From a checkpoint of a small mixture-of-experts model trained on Wikipedia.
Size: vocabulary 16384, 23M parameters.
Training: 326M tokens, 4969 steps.
Below are experts of layer 7 (counted from 0) of a mixture-of-experts language model. Rows are named router (the router's row for the expert), gate (a neuron's input weights, with its number), up (a neuron's input weights, with its number) and show model dimensions 0-191. Each number is 128 + 24 x the weight over its row's rms, rounded and kept within 0 to 255. Numbers have three digits each.
After each expert's rows: a language model's description of what the expert responds to. This comes from a sample of Wikipedia text that the model never trained on.

# expert 1
router:132131151097108121149132101148133159123109098129124139121128151134159172136123111147169137107168093113137147114178117141136136166104088144121074135150121130154124123109112129131119128109121146152108150153135152122178100129076156155142119138121115135086164132134129167133114204153114120130130097147122134169088113108150108126155137145157120155105125124107108141111098105098134093105134109181155099165100130135133164108143112138146090131130151080188119121126072129147144098148147113161118178128116109134142117136150162154142073120133154111134121167124070114129181152118115154102
gate3:124106130133094141170100123138126139190125155099132172106095121099088139169129081121121140099089144067078076177149140083131158138095092091155111125128123105123149120112136122117143116165118115115139134110120138127114081102138131118135136124134119098086105095133094134072130114093103146140133143143121127089097149100133125140120113201113171131106116159118076117101118137148107119128107170117140125139176126124157162116106085093139134137144118167104107091143143117112149159104120116127107124136116143121128123166131103131100129153097111142084147129123143143113142146094149135093
up3:146150098161142111124157166121138119103143117127132094149166144143112135132136119086183098120127154078121185140136136131078148135150133138124169136140132114128144118124104079157122154164118130093154123135082123110109171159136132095130174142109112112102140110137103176103164145093164152065109108117158100096166098138135091138112106124115118143145109132124127117119103110125130102099139101120140126151127123089145140136104095110158137143161137127088143126131112168148075114155142113109138091092128127133148173091111153157110140126161115166109093169129143117145136109153143105194
What it handles: Place and institution names

# expert 0
router:096158112087143122106144113130138132118150143104156105148171180093134102119165117118107134113143130115128127129125122091146117096169122119113116124114081134106159091083133160115157145124130158110134113150115105111147149165101130106106122104103132140124145116141111101153157135082145142139135198150132107122141121123108129122117147126110085145169153196135131153148116132129116162153142139152117163127156132141107149123072127115163091067122145117162106125102105123125126128121121128169125137161119168169132100125130157118145101037141151123123157194114152156136130121153114090123
gate3:142141121107087118130132107116138160140138193128155149158133203105112128143161114120149148057159137100144163159124127123149130068120111130081130117136114144129130142105116150152105159126080115092127147148074151127124111090135095083115108095158143157073169134145134146141144120142115134115129151091132125148150076121116085124109089119144115118143135146099113139122104155154168101158145143116137169169143147137078099141141146122124090132136097151134152164115151113124101153091145113147124144136128126112116108140107124137128139152140137109094123130097132138189126145122075126144
up3:169148129114114136114129159100113132155087160119133146157128148141136139133156118137120169117129164127122147156104160137152123131113130115091104142130141193163116132095087118179148146126082115089155166143088105094189113149162140144068103116142123145115145163154126138166125107131121147117107148108156133135127128145099095112125132136132147116126122129120158124126124148117158159129154088096084143142144174150120134109100116133100113135165113148089113163101169103132134116114147138145134128146141156101118091146134106139148178087079149093088131128075147118182113124092095143153
What it handles: Foreign name pieces

# expert 9
router:117153156142156150156168161137134130121114098155127151132156155097110094109121113152135151115131131113119107165120179124122135118119131123176095124149115170172138085099110154160138120120090120119189138116105154129117094139123121134135122160192149102119098127181103104147122142107089088113100156083136127157090145128137150148123157129111111157130136125116113109119147125116158103122125114123115089147162127138114124136083120121094146141139100117168088131151097107101129148138153114149185091143126107157141138097130117172142098083158145095182115142123081080095138102146130133125
gate3:090094128121135117162160149162163117155102182104133128159095168128111157126192131104152149168121125155172131158132164159164101124110117127100111120080139146122107114077117150130096146157133112105153134147151135104090123151138116130104134099121137100125141096158082113115107174132098120115145130152126138149127108132118186133132107103144129150126111109130179154130142136136154150178131110138133104090157173112108153140139151118129176170102125148164115101138143117154131160114121141133171107151115102141101151122101116150138067092108124119114139150125137130086134082144141167147
up3:124138127133132114140099124185187138136110129136125085152129136137127142109160110133166131182118125101142121140143156139150159137116109128115148096137157188120161145130123126121090100122155080076134119160130124091134104135119129126133145086086118139093101102133087165127066154168123125136099090167140166138127101163095127107143166153089119164134112084123131123130141150162159105145117113119124143147150112126130161123097117176178107121127148129152123118104131106138066197149097156146114141115121120144131155111128089134131091107117148149162136137102136098113162149130137133127
What it handles: Capital letter starts

# expert 8
router:138139101093134079135093127135076124103113110108132108120135174141145094121175176147135164148111102118104140091143125117148141110121140105169134101140177115159114118120133134130091128137137139118085140123145165109126147150126138169120140102169121172099136102158064124137116180089121115127160122122123128129126151157158090143139145113128142141148099116133118117109107102108126139080112112100130140179094170129101112078143170106122120085138140158117133169072133115138149129168116129122115099096165117095132158119123118160164163167157150115095159123117138134106106114115132150165
gate4:131135124119099162123150105170111115149099136164099145094137134122169159172147159114115116164057145135121135112123134120135121143135153108162155127149090095113132113146118148155122117096115124120097101125122105110104159140168128129079137112157088144105134140147160157094141087116129152148123174145140134148148112125158125131138076105112124118096104099122101116097142163079102100127120107081140152116108103150187085101134129128133162135126141114141177123126144136121160126110145104136143129106141145133113127125089105141084071167148102164130085156101098131160113130129156116185
up4:105133138146130132113146131091119157176123146105128124139156103133093150127116121196130111140134147132155095102133113132142152147113142106121123178104148096099131133155138127089113123134098118144130132173151117115136144157134128138072125156116132172157147133149103135115163090094155140173127153134131154148136102094170123140095146101130125133141117110137124123167136135144160085137088116094118092113150145134141091041158138145122181137089128134124122110104106101080122113075165160138153145123142147093150160090154108161131136104166097151167113129134102140142108146097092107131
What it handles: Role and heading nouns

# expert 4
router:112138138077116082133127124136094145173117130150126117137134149164125155106154176118164139117126141144141133147107127123104150128118113123129106162130146104088139118148078131048145123155114144107169111124158080126131112165146140120094132132122136151127122109153118130094137125113131157154115207107131121148118076082125141136129122131113186107140126125119107102131135169145144135150145138143137126123159131144143095129140148117143124138127157179143148139138179121113108168124137146168150137118116132196103128170124134113144122121085146120121113146070193165141104150177119088136
gate11:113194150136116129133142107130146131151141149115140137142117126128129155102152132110145148085100108175114144096138113143121138078116130129121105132105126106135143093111105178112111120161155121093148128110117090162174108180133117108123102162177153113132137097149088168120132160098163118117144167148166154157165157153084118150160132149110145118130099097123135174169136123073187123137159114131139143101153145127115116170149156127154126119127100146161110143107137148100151132139149120087133122152110071155131143100103195133091160148125142122145120120150158113126141134136108139119
up11:178152159112152084104159114113135127158170190149198128150128140127110104137137129141119136138143122161119104120117153141169153106138126135083135131134123123103137126071138181131137112133127137110173114116134096172156154149075107119143133147175154107155161138135129107142146163162126139109142185160164137094162172145101101134124125147110167136145098095104098140203151111075141125146174120130149125123103142130138120127137179127136135101127121127147137126125106114089142134109127134108138108134128133090174119139137166150148150127111133107173115119119107141134153114144136101148
What it handles: Name-initial fragments

# expert 10
router:093117108127127111122125125134143103180189147117134144125106101136162139140148141142113151122184119126145119135138114120157100124122151135110075091154092123150176161171101135107120125152090105132111140077121102100115144112144196100144121128135087120071133110150122117170136150144104134112140124107093134094146167175123165109145143093143102106123144169122159115135092139162117163131137108153111167115107082153078161107118158107114148088116082117107132141150143138111114132128083133099120120112181124146132134165135142113113135083150098126142146113143125129119128129092117138163
gate3:081101165149120132128132141136136180107132141106125126105142138109141126148142132110168144128149093131115122190119123140150078149138101148139119088145117138164147117121159113161136128140073145112142135131072115103116170140119170129128140132131125138124174091128132147138160102175120147117114108087129120124153139180094141110148156156069121143114107121116128152164116151170127121124119083175081128131141138156125132135131167078143139121151094123151133128135127138173142132133099128156140123116131157106092104126167127109107100064102107135150121109191102108114139131075119123170
up3:103101128106150143146114160144134162093131158174087124087162158086096098120093117134147122167122138128125071160156109174146102105129102124126107104137107141143141118129150099126100130117090133106159153147076111117107109130077143154144132151118139137179133118154157126107123098133166141115131156157161098167126148150122098089152119183101127103094142133135148133117153125137079117120117081155131161130125140091098107123176145104164117151130095148144132129110117125138130138141113097128144134127143137102102147063111124099125121087075168114104102121128107153098110121098150106138
What it handles: Mid-word English stems

# expert 5
router:111180114144155138104100112127135101121111130129103139093119139134099127134129129117162160166143107114155129149116174141162100158102100125157118088121082131130155139093129137136113114087122143139101119112107131143139112159142107100144114131128120122124158109089126155125220117113163076067147113113127125113134081096119122093139100116134127081114123170173116120122099092162147083138144135108101149099135114125128079118160105128158146116105150117125098107138162121108144107115081129145126165133170130139113137102137123107110130135067101124153142125065124129091140143121137090149
gate3:113119106135162124182128098112153142144080132149107087122116087092137110168140120141110171102161133099122111061092085077121117130141124109126133159108145138126120099131114110166091136146122169116132151163128136127111170141163150135117135152102101166118088110116129134151131134141102104117113094131106149136067154137125148117175100132134147077135146124150131162132146136145119140133118160134151136115151102141146098137133106081097118133131108145111106126100075144111086153154177114145151089111137160150081131114137167149126118102087128140146143155126176111157155089143124129111
up3:118120148135158118141118122111141105168092102143100132133118108156113138131150113145140163124168147095099060128118052100142083114142125104128123158091166085102118125137105123159138098112119183130144128161127166129104162138149151116160180175111122139123108116112134124098157143116093119126111107129130140170092145133109088110160095100121113098102125117150155134115173128134143126133125164110156132108142082154116114174130101072130135103139124118103102110119109151087130130133118116157126095145147169145103148115149167146113133128095116114160118135122147113161164104089097086108
What it handles: Verbs and modifiers after subject

# expert 2
router:115136084160061133120163148151176116137122121116081122129138119107142136108140153139119132136120164146108139105120171169132133128111132129135092142099166171096157122153128195166136119153147146105139146115112148118104122148114138099153179175137110114164141123117097167195107118128129141124105117158098100107126108130153153127137093148155086125136118144144154145162109124106150134070133077134140102108151114154135160154142122129081150142115124126114122147167113121155096131146086126133123135138121186116140145160172119093124136117146129117159118120166081116102124139114106093163
gate6:107139112059140081112110117089123122112097125152106120175133167135138123146135125152132181171140091116119136071137135089157142122153168136173122127174185092152156156122120151140083128163133150177136149155163173106139157114151125122153147153148112138118189121133108131182136143105109146129149124122086102122126133132126125171105106137102127117112094086134141125080086136084089102137121141120100142140127131134134109088105124161106125120097147146132133180113116091130100108119133143151115140133156158130109125126099134110079122120097146113123119139144103113148127144136149124137
up6:138135129106101114149086125118112129140084128122097098163154163108151139152106102126139154150146105191097144105105166091131138152148114109099123131133170072129143155074149172152107175140151137151128130119139158139134172118118141112131090154173153139126168128101130144142085157124119140086148145143098151160143128140155158201149077124138149115089100126135145125145106112098164114122133147138156104147127150121124142096109112143130111142102147138141143182178139105110097150125135121148112133149128141143107129134106126158078119129131151125127117151152107130148079150138134070154
What it handles: Sentence-ending words